Below are experts of layer 2 (counted from 0) of a mixture-of-experts language model. Rows are named gate (a neuron's input weights, with its number), up (a neuron's input weights, with its number), down (a neuron's output weights, with its number) and show model dimensions 0-191. Each number is 200 + 20 x the weight over its row's rms, rounded and kept within 0 to 999.
Before each expert's rows: "mostly gets" lists some tokens that are sent to it at least half of the time; "comes before" lists some tokens at least twice as common just after its tokens as in all text. This comes from a sample of Wikipedia text that the model never trained on. Tokens count by the router's weight.

# expert 17
mostly gets: ",", " that", " as", " \"", "),", " in"
comes before: " the", "\n", " The", " and", " a", " 19"
gate3,205,227,198,192,218,189,209,168,201,185,191,235,201,203,190,196,221,196,200,204,195,211,198,213,205,186,235,167,235,217,185,184,205,185,204,187,180,190,186,202,191,200,220,173,229,193,198,195,174,208,162,230,227,215,216,233,191,188,186,199,197,182,178,164,191,185,220,174,195,206,236,209,204,190,195,197,187,217,168,209,164,210,209,223,212,201,240,199,193,252,210,213,218,188,202,205,239,190,156,238,199,199,193,222,222,241,214,211,210,175,183,148,161,231,198,209,206,206,188,235,212,201,241,166,190,179,171,202,191,242,174,197,192,173,214,189,178,237,158,196,216,236,220,203,195,197,230,178,193,195,191,188,198,217,204,197,205,191,213,185,205,181,220,224,197,229,199,204,201,204,177,156,211,205,219,201,190,199,198,206,222,182,175,187,239,203,173,152,184,204,208,220
up3,211,190,187,215,197,179,187,161,209,210,156,184,209,166,181,186,187,214,195,226,180,217,180,211,197,203,208,170,214,182,214,190,195,209,151,235,202,173,201,266,181,185,162,232,203,208,174,214,231,241,198,210,216,203,216,223,199,224,215,195,205,221,228,214,202,191,224,198,187,217,204,189,193,167,203,203,177,216,225,174,198,217,186,181,196,228,211,217,229,173,199,207,196,222,199,180,209,161,207,197,207,185,189,213,198,198,243,178,215,164,192,202,257,174,194,199,202,192,185,213,210,176,184,194,202,208,225,230,155,206,203,180,186,221,218,229,215,182,220,211,178,179,219,242,195,169,187,191,188,199,184,202,220,182,176,179,194,195,218,180,207,214,209,213,199,229,183,211,157,179,181,185,197,175,235,230,214,161,210,191,197,216,203,222,235,203,222,205,182,199,207,186
down3,198,203,230,181,209,164,184,163,203,224,190,188,203,199,205,222,209,182,207,186,182,178,187,219,181,192,175,168,206,207,212,208,190,179,181,226,184,217,214,197,204,226,211,201,220,208,241,209,175,189,185,201,200,188,241,197,219,213,222,212,195,167,222,188,198,208,204,204,170,224,215,194,207,213,201,193,210,206,229,174,215,226,195,176,219,219,197,217,192,225,183,268,211,217,219,216,203,156,184,169,248,192,198,209,227,210,193,226,169,163,199,221,213,158,221,169,200,216,223,197,225,188,183,187,159,151,177,174,196,190,223,201,188,199,199,195,204,194,208,201,196,193,202,188,185,166,163,184,191,210,209,184,168,197,189,217,196,200,210,180,153,209,203,195,226,175,235,210,189,193,237,186,197,172,240,196,236,208,182,187,228,190,211,200,212,177,208,215,233,175,223,183

# expert 13
mostly gets: "ine", "ence", "om", "ial", "ies", " It"
comes before: ",", " of", " in", " and", " to", " ("
gate4,147,199,210,181,188,158,214,161,202,184,159,215,190,236,202,221,175,203,202,210,212,211,201,197,209,197,186,219,210,150,196,185,192,209,196,212,206,208,207,172,210,205,255,174,203,202,191,193,199,211,221,227,202,186,202,159,212,182,204,224,192,171,185,197,194,160,224,169,208,186,181,202,211,213,166,205,160,217,219,183,250,213,158,212,171,177,176,251,201,191,240,197,228,211,217,203,203,196,213,204,208,207,198,222,154,214,165,220,207,231,166,187,198,189,229,208,211,201,208,233,182,162,185,171,189,176,206,202,213,200,177,213,212,209,166,205,177,198,196,213,199,192,243,173,213,184,202,180,202,195,211,213,172,211,215,178,190,219,169,219,218,185,210,206,190,204,203,193,190,187,185,204,184,203,189,176,203,171,190,222,212,198,208,174,195,223,175,194,207,191,164,181
up4,207,212,146,190,203,190,150,201,238,174,204,213,186,210,223,199,180,195,220,196,187,179,181,203,179,200,189,191,153,227,197,218,225,146,240,196,203,233,146,209,171,190,225,190,205,197,219,240,206,181,199,217,220,207,168,255,216,187,190,219,188,202,207,173,207,201,221,191,188,200,213,173,253,210,203,192,206,191,176,189,164,197,195,190,178,236,201,191,228,185,184,203,232,170,184,184,183,221,189,197,177,206,207,205,170,208,182,224,180,207,189,206,182,231,200,177,209,216,223,240,184,173,185,194,232,193,209,197,194,181,189,207,197,208,194,194,231,206,195,214,206,190,190,208,168,207,194,236,176,196,208,194,160,210,193,221,177,173,214,183,203,210,180,167,191,173,219,204,205,205,220,189,231,182,209,212,227,186,201,217,206,212,185,209,184,198,189,230,190,185,157,214
down4,183,191,171,231,211,183,259,195,222,211,199,196,189,168,206,204,191,191,185,192,204,197,213,171,214,186,189,228,182,170,226,213,172,182,194,165,201,174,225,174,198,188,182,226,193,215,200,207,218,215,208,226,199,202,197,186,213,202,191,170,223,205,155,208,170,223,172,205,215,227,214,217,231,212,178,201,208,215,232,204,193,216,212,200,213,199,201,169,232,195,194,201,198,206,204,161,189,200,178,180,252,213,185,200,232,253,181,155,215,232,193,162,243,201,196,198,196,180,225,224,200,190,195,187,217,187,170,196,187,217,210,196,184,195,222,237,185,201,187,210,164,170,224,216,181,209,212,201,167,215,201,207,198,225,200,223,198,197,200,181,192,185,213,228,234,207,214,188,179,188,224,203,180,188,200,204,199,195,199,237,203,200,195,230,201,192,201,221,172,255,249,175

# expert 0
mostly gets: " 19", " 2", ".", " 1", " 0", " 3"
comes before: " |", ".", ",", ")", "–", "%"
gate4,235,214,221,191,203,164,186,173,197,202,207,208,209,212,215,206,210,249,208,203,209,196,231,217,225,223,225,205,199,178,205,179,160,184,227,222,188,188,197,229,197,227,220,181,192,178,191,216,188,176,186,175,182,165,202,230,177,197,217,183,216,204,184,201,197,222,219,219,210,194,244,193,242,221,207,169,184,188,212,201,218,173,189,217,221,178,220,210,190,231,199,210,195,217,229,185,217,207,203,231,206,209,185,210,191,248,167,171,220,170,222,173,173,241,175,194,164,179,200,240,206,153,223,189,200,216,221,176,212,193,187,198,197,206,202,186,239,225,155,232,228,189,225,219,190,162,203,209,218,212,197,192,215,189,211,179,212,159,178,179,203,183,199,207,189,187,198,219,152,177,195,207,222,193,190,210,190,205,180,203,197,192,179,188,158,200,199,204,212,202,207,210
up4,202,214,200,202,207,209,233,220,172,183,177,224,170,190,197,193,183,177,219,205,178,220,207,197,221,190,241,212,201,229,203,181,233,216,202,182,207,183,180,211,199,212,209,187,180,168,169,177,216,192,214,176,204,185,168,205,193,209,204,210,187,201,205,191,187,200,188,176,203,203,208,196,217,215,200,216,224,160,215,235,177,185,186,221,219,162,221,182,163,247,217,184,207,223,198,205,186,215,194,187,213,236,214,192,200,221,199,220,238,199,234,192,207,214,184,154,186,218,191,191,208,168,233,207,188,154,177,172,215,228,209,196,200,178,173,185,199,211,187,228,228,234,212,179,157,175,192,207,201,194,183,213,217,214,208,221,252,219,221,190,202,170,189,169,210,181,186,210,225,199,207,205,217,208,204,224,193,216,192,230,216,197,183,156,181,200,168,200,189,155,202,147
down4,182,201,232,186,218,227,188,216,194,181,185,212,211,163,189,184,209,224,200,202,198,197,177,183,220,196,190,214,243,206,209,190,236,201,187,202,218,210,139,187,220,177,211,189,214,187,179,221,190,240,213,235,191,221,150,213,219,187,196,196,225,242,188,171,189,173,228,223,203,184,194,174,203,202,178,207,270,230,194,194,214,197,153,182,205,220,217,199,196,199,182,229,162,175,171,191,200,235,219,225,172,194,212,172,202,193,195,207,220,212,206,241,175,199,183,230,200,223,193,168,223,191,217,210,215,197,211,173,190,187,196,225,232,202,208,208,219,178,184,177,206,168,192,196,166,230,239,213,203,204,197,199,185,206,181,209,200,208,189,216,222,188,198,209,200,184,234,217,197,192,220,205,187,241,218,165,205,240,184,211,216,204,195,190,203,184,192,211,208,210,223,192

# expert 23
mostly gets: "\"", "ated", " –", "00", "–1", "ed"
comes before: "-", "|", " by", ":", " to", " in"
gate4,201,243,198,214,181,226,193,203,220,197,183,224,184,215,212,226,189,167,160,181,175,213,231,204,209,244,209,207,230,185,181,198,177,195,203,179,206,178,187,186,171,204,207,235,209,216,208,188,179,197,229,233,159,195,231,206,184,170,206,210,210,209,206,205,213,219,181,201,193,202,167,184,239,193,192,207,223,187,221,199,179,208,239,208,203,195,189,206,217,186,191,220,176,201,189,198,211,241,190,230,223,202,182,223,230,214,191,184,161,214,237,195,229,169,217,194,159,233,222,214,193,213,190,230,192,216,199,176,201,213,208,218,225,175,198,194,214,198,207,197,207,183,232,196,242,169,235,207,200,205,178,229,176,195,224,227,216,215,230,152,196,231,239,177,172,228,187,202,217,215,199,189,173,228,206,155,179,180,182,213,202,207,189,195,215,199,196,188,179,191,212,205
up4,215,205,173,191,193,184,179,199,188,201,168,168,185,217,182,172,228,194,204,203,191,172,231,210,226,230,215,213,201,192,179,192,210,190,216,224,207,198,175,192,204,214,170,222,216,232,172,184,195,222,228,213,191,216,194,186,206,171,201,213,193,199,211,183,215,190,228,188,187,202,228,190,169,206,210,189,185,208,204,192,186,210,225,195,138,227,192,194,202,163,223,219,230,183,186,202,213,204,178,169,219,190,196,160,256,218,156,204,263,189,183,187,218,215,215,195,213,209,205,225,215,206,220,196,192,148,192,206,192,215,184,187,174,217,190,216,186,200,187,208,164,196,189,185,206,171,215,151,181,204,175,219,165,206,187,162,204,213,174,201,166,209,215,218,201,219,210,230,192,218,195,220,214,241,183,174,208,190,203,223,194,202,188,221,183,166,188,162,181,191,191,208
down4,196,195,220,189,194,200,233,210,215,164,210,213,193,153,212,234,193,238,172,231,207,205,200,207,179,177,172,218,216,221,182,204,163,180,221,220,199,209,199,176,212,209,167,213,202,233,172,196,219,236,194,231,198,226,204,187,192,170,198,170,213,240,207,190,216,179,172,186,224,216,211,191,201,216,224,186,189,208,203,196,185,190,222,195,179,200,229,172,219,202,223,211,215,226,201,233,195,213,189,199,195,199,192,228,231,234,214,201,207,179,199,198,197,230,213,207,184,231,208,206,175,208,166,249,199,192,188,168,185,174,176,228,203,185,223,213,195,206,214,220,194,209,171,198,219,198,209,199,173,192,158,198,202,223,214,193,218,166,199,165,218,201,230,170,211,180,199,228,184,178,258,184,169,169,198,207,188,227,200,187,231,166,163,176,203,214,198,192,204,224,217,189